From a checkpoint of a small mixture-of-experts model trained on Wikipedia: vocabulary 8725, 3 picks a token.
Below are experts of layer 7 (counted from 0) of a mixture-of-experts language model. Rows are named gate (a neuron's input weights, with its number), up (a neuron's input weights, with its number) and show model dimensions 0-95. Each number is 128 + 32 x the weight over its row's rms, rounded and kept within 0 to 255. Numbers have three digits each.
Before each expert's rows: "mostly gets" lists some tokens that are sent to it at least half of the time. This comes from a sample of Wikipedia text that the model never trained on.

# expert 83
mostly gets: "respectively", "Height", "also", "Spouse", "vocals", "Language"
gate0:086126167141161169156158100145148086145112095175179073211091102115113140099137103094084103150143097115180147177116153195115120079117146129154079127113159124099149145131132120142110051151090180146103098130095068053188111128099138168094109131118092145124128101124111121101111143139056156140
up0:178136082103133082129101122159114093110130115139159197071116104091132109158110124157196105156095119068133130148155115163175185153142146158079116113178147136142128079163116109144226149123174096149166136134155052104139140106144151146176119079131095111120108111131186138143196078112139125146

# expert 82
mostly gets: "Candidate ", "Descrip", "Recep", "lay", "strong", "alu"
gate2:152091075102133181078132124144088198155066158138118160114142114132179079133082170100090121173118147146139142141111122146180103081078132147090170076155131144114105165136080137151121194134131158146118071073143113143147137181125199096146152150085118173116117139104183158137090152167114172130
up2:126101129143153083105105140160137118144104128112105120164126168139111103161192172116132150153155129096114105183104134147079178241130162140126134142086134110105114111154115135138095059160067189121156126091184068158153126150122123132143171113184163114150075093161075084161117130157096113181

# expert 52
mostly gets: "11", "10", "1", "12", "18", "21"
gate21:105143097148175152076094137097097131101125160112103076137136145107054148160143099110159139145108135103211119127155090135143171184137129141074153106145153158088055126020119130121151129181130133207146132123121122117092129137127087126170096124163158169175168124115136166140106114132198134102
up21:128117120135142140124129137091108088097164121153107079121153140107056133160142090111125136139116140125182076090136126102153192202140169142081155100178139163096083104002128113145158107117125161210142174104093120101145127144112070136144102130133157137151156096124131166141133085153186103126

# expert 32
mostly gets: "Nik", "Andr", "Pap", "uk", "Dim", "Del"
gate24:116097164097071056168115092216099131148121029141131086199127115188104088135154134157128110159144111127101104100109105090087169094131172111094105131122131120163133129128126101156108130155133192139104101141131088075172116127208075161117128129091123094127123132126090159109132128142157158091
up24:156146086143171152160135110182140107132140127112077113200100127098092128123139116146121098073165116139114157136118084133109071124122090089157089080143185088090154117135153099178163116142109136103134105133063177131243137065132160153125151118139098050131110104128106101129171085154156099133

# expert 60
mostly gets: "However", "Votes ", "code", "multi", "Episode", "consum"
gate28:159085134120123039173113119192086114195124137093199170210173088045137111156108119117162143148142125164127115147161164125113131140117109118146145086146138091115126144163063130157141097137103133073148128148130085110142125101098141126094099189141133178123078105098136181150133150138091128172
up28:085209179118146062120131182089128115106170156179137082154111118143097153086170136155179114083142128087124170158157104165141141140135131124082133180165113162114112114135086116095166170095102119153066126161161112192117084139109130143161113144131131062183128148145147108178058145105119154110

# expert 15
mostly gets: "CR", "LA", "&", "NS", "CP", "TC"
gate4:172106183145149115065095115135098138113080144148101149188210113110125151102139096131167078149180142143188173117111119133139080191156137117139072118203134115146169135139174173095166149143157156113105128112150088090122098123161085144119105146140144096191177076159135140132128178156134161157
up4:103119133139086119054163156077065165161131118097088233134037149142130147147113187143103075159057177113100136113135124107138116123114097128133133140103070132159119164082126092091126148104127134123108128130108126151106157141152132147114108138081086076167140132107093124161158131122069194111

# expert 65
mostly gets: "hyth", "umin", "yp", "ross", "coh", "ust"
gate0:102108153133213113117188181149108199180104122134090074107102125184125136136175068134117115064138145146181123123194104152141152144093118157145103122075125132129097087116136101126173107168130183147122134186126134115154112130110120119117133124152133176079081098137195092096153147175133070122
up0:122170092110118129113155080082177088101117177115157118122184115130136173144074158108116118130136080098075119100078036145139171149176139113082160138108130110059132136098148096147076148098120114118148082106083150143188151128132172174104122055110124131194114167173112125104132114149114160098

# expert 43
mostly gets: "Lu", "Kh", "Sch", "Bu", "Kar", "Ni"
gate5:138161148195189124087132169155129123108084123187171148137109123157145129113128073154075102137134164132155085175108088105178158126143170167183047109154165151100143102111126121197094117103048130148131083139137082132148129144145160147118119133115192123132136151101070135136125098132153054113
up5:133175172139156150117156091137153090153108144139118088108140191086168177091195165094100136189116128094116102133186096145131126103183137155064110135126099096138087162123088102142198133153149133129088131089063184123089108080113182148129126091149100190162140125177159108116115110132117082107

# expert 33
mostly gets: "and ", "nor ", "disc", "cap", "rec", "but "
gate5:145136132130120133141087117135077116151137161170098148132141096084126071075140128109128157131152105096144152137141119139148123111110100076111141086162110104094046141165109097190157045126092155097128067091062144089181064122117115209140109159131139169122181146110080170072110129141146140110
up5:149163135127111137108159141136148126087070106130096155067122130148140131146085129131099093160131108137136139140167129157148121090137086104108155110180114109147242107039144145113126202151156069121125120101154135137099085130119176110179049121172088151132082113098102127053135135161127162151

# expert 72
mostly gets: "±", "^", "kg", "−", "@", "km"
gate0:130133146110154113055094093088104125143097207170185214169162123078147112160149101100135143097116166162117120162168067083104111202127133107129102139138176103112126138070139105127113144152130087140160124125063125123119132116141126150129106122110102107145184094093083214171117127150096124155
up0:154155171080132131190176116145138143147123088100186151174133086142119131086077145087015098135180146123119159174066100142102121088123117153083133183105167057088171140155116120181165104117073103125119119115111121157129130128107136131146168200106131130109109090112109108121150122165100126111

# expert 125
mostly gets: "agon ", "ington", "elli", "mann", "ville", "berg"
gate2:104108132077201076131145138133124133152092085153130127225121081082138140147179131113140140144081148094149128112099117150130138126178136084153162171146152122220098105103156157059090134116077178132130141084128127142105061173150173152124092198128140153123172153101153110121121145124132096116
up2:000118143155171180156131170117148171137115114151139107187132177163139135134114089133098133125133167091152207091138145123124100174147133145144095130190138130141068159084133114143111129109140108137156122170192134160081130173123163083115126129195075106149141107137132110111166122120113067116

# expert 22
mostly gets: "Mar", "Ab", "Mad", "An", "Mc", "Ad"
gate12:136135186154078161115152110120132179174129129169115142121184133101180078152168109091118159209103054087126125143134172109095118131148149152112146177077123135154167151112138134159086106168113116079135092142060085082148137178150168155132129112066121124128126115121121166188073132129149161077
up12:126150113166102167131138195114146100170142096116154121098125137038145111194130128120124117149141150152153130102135112147104158173131130131086137102170112124059114103149102161117138202126170155156195131122145105103083095149193174118134110095139203118135143101142145156071046122132092189159

# expert 93
mostly gets: "Ro", "Bas", "Gra", "San", "She", "Ni"
gate0:116128197146121060089146133144156131134091149164147073151119127130118113113122102130135093094147071125146152131228097167116147120100160116071130103138177141152142163078106172122116045085088174151182105166096138096146125194130162120135094172117102128131161094142117156121135069156100126072
up0:134132162135157131114112139168162094123145190123083099152190111112114120092138134117091126137166111147069075101129167157146151066126123169061109095141100135125041140125111151141137159142143128170106145133088201064127161120132143132096121113172170141111122175116139105017100148172174110137

# expert 0
mostly gets: "& ", "Motor", "Rail", "å", "’", "Wrest"
gate10:122138131106149085077137143157150190083118157171141142105176083116193137132104127101159128201155111138173107110144062146080148145161133140171097092136156106177133111079087188158192100126095146131066164126114097126133162133186166166123145147111101121189180083110112124085121152110102148099
up10:126058153085192143125178150129114169108122088111103174141103174137143114129160128076121137191112148089189124149070114098113062175098085135137118159098151089149109137126162149154128152099160086173135118152140146153133083087125129115174152147112123105124121229114063121116162084117120127068

# expert 10
mostly gets: "Men", "School", "College", "Lim", "Cy", "Road"
gate3:084095107114100154146068044170124136203075134124135094140171123163148148140162109129136113173201079126154153141152088096136116127116110147138105077113131149172083124116124140136156181191122146090110093141102172099135107190154139131115101114182137162154139104059187105139077177140113126156
up3:076116103137136137028176088141180154127163155180133166136149084081089164139162097095127126119088097143170051133121173147138143041104125141167119180127130104118111141116138100110148126106143150071137110163117135130181112120103079114144153089159153126143152216107120123116072144139098140157

# expert 98
mostly gets: "”", "ces", "ests", "century", "tics", "ists"
gate0:134108100144112198098101149125079152112137058153120104176157084116136137149092059107186122109128109060130132086165146122154189081127125139056114095181141133113126097106147157073163066125059146104097123092164145124146111139167125144119063151128121111124176158129106131180113138150075100104
up0:073084175106097147104158106136137167145134125101187209129196102082154120126184158136063157148133150188162160130134137116123098144154179139149144166056097123123132145130107108134097120166123122114102086154137127135110164143096161148137188081147110235168133135101115099113138150098137180119

# expert 111
mostly gets: "u", "ni", "isi", "cep", "gres", "stit"
gate0:081122124139035158132102146124073111101130117101136072154137154117121146096063094118166149175110126141090199101147102117152201149107176139162098130149082146145105114081134120068117162162132096086186147098119160158178155152174098125145115180126098129141090073114085114110177137168133108120
up0:147121097139145174176111132121189117099116117161167166087110146102164097181173156132090086148151154124156140111147102120115063122126078135120121119077106169145142100205141127169115114104128167134136122108105066145155135150132146145109131141127146085126137149171093171218039088105109216121

# expert 34
mostly gets: "but ", "while ", "which ", "and ", "where ", "when "
gate5:150135169156141141104126123105146149151102110111122202128147139127106115136147095098088134127121122127174048143124116142224140157131083151148097111039134104102120114113165134115142102222115155137175074097117222103114155121106098111144100104066148207132123129103133128136183127114116124107
up5:145095135068115108099100147139104092186068179173109105156107148116142135093126137096071135132096166123124166146127175126179070077128104137162128095187195131164138086109158143205086155090122102087094127147123086147139095135121127157099154063123129117098138080145140122111194139152154116064

# expert 101
mostly gets: "G", "Kh", "B", "Gi", "Pir", "opter"
gate0:114120135121119098062146135114148085130141126054113094146069107069154085092137130105163151079127095114067073105138128137108097117145148129150125068133179127078152125170147125152080114165075134131143185105152210110085084117131104057108108132124149175164135103123107079121085183145159146141
up0:162092120153073120164085121128094084150126145155142150142098195190139147184125058190129110090138143079186146101118118112127146069173110123075133158128161125128176128079122090150111068096102119111114070081144136110140090130153097164188139133157119151099156107122162186152091143067135127116

# expert 71
mostly gets: "identi", "continu", "replac", "pot", "antas", "Develop"
gate0:124121121113152077056150137115155122139112126117129153174176134126124127125104131104160071102165094133155111125201093090112169137150171160143038092113176140151059130126126091175168125079126126132108116128104179070119059129151173104147135170129115154123109063135059153121113173119122144186
up0:146142087152131091093131071148134167166141107186138122144182163141080107142116184112082152128087166118133104161130115050082175144153137136102162139132150115159134167201106147122154139183169119175124138111133078093132051151125159145156169097080115182080068081137129107132127113126162149166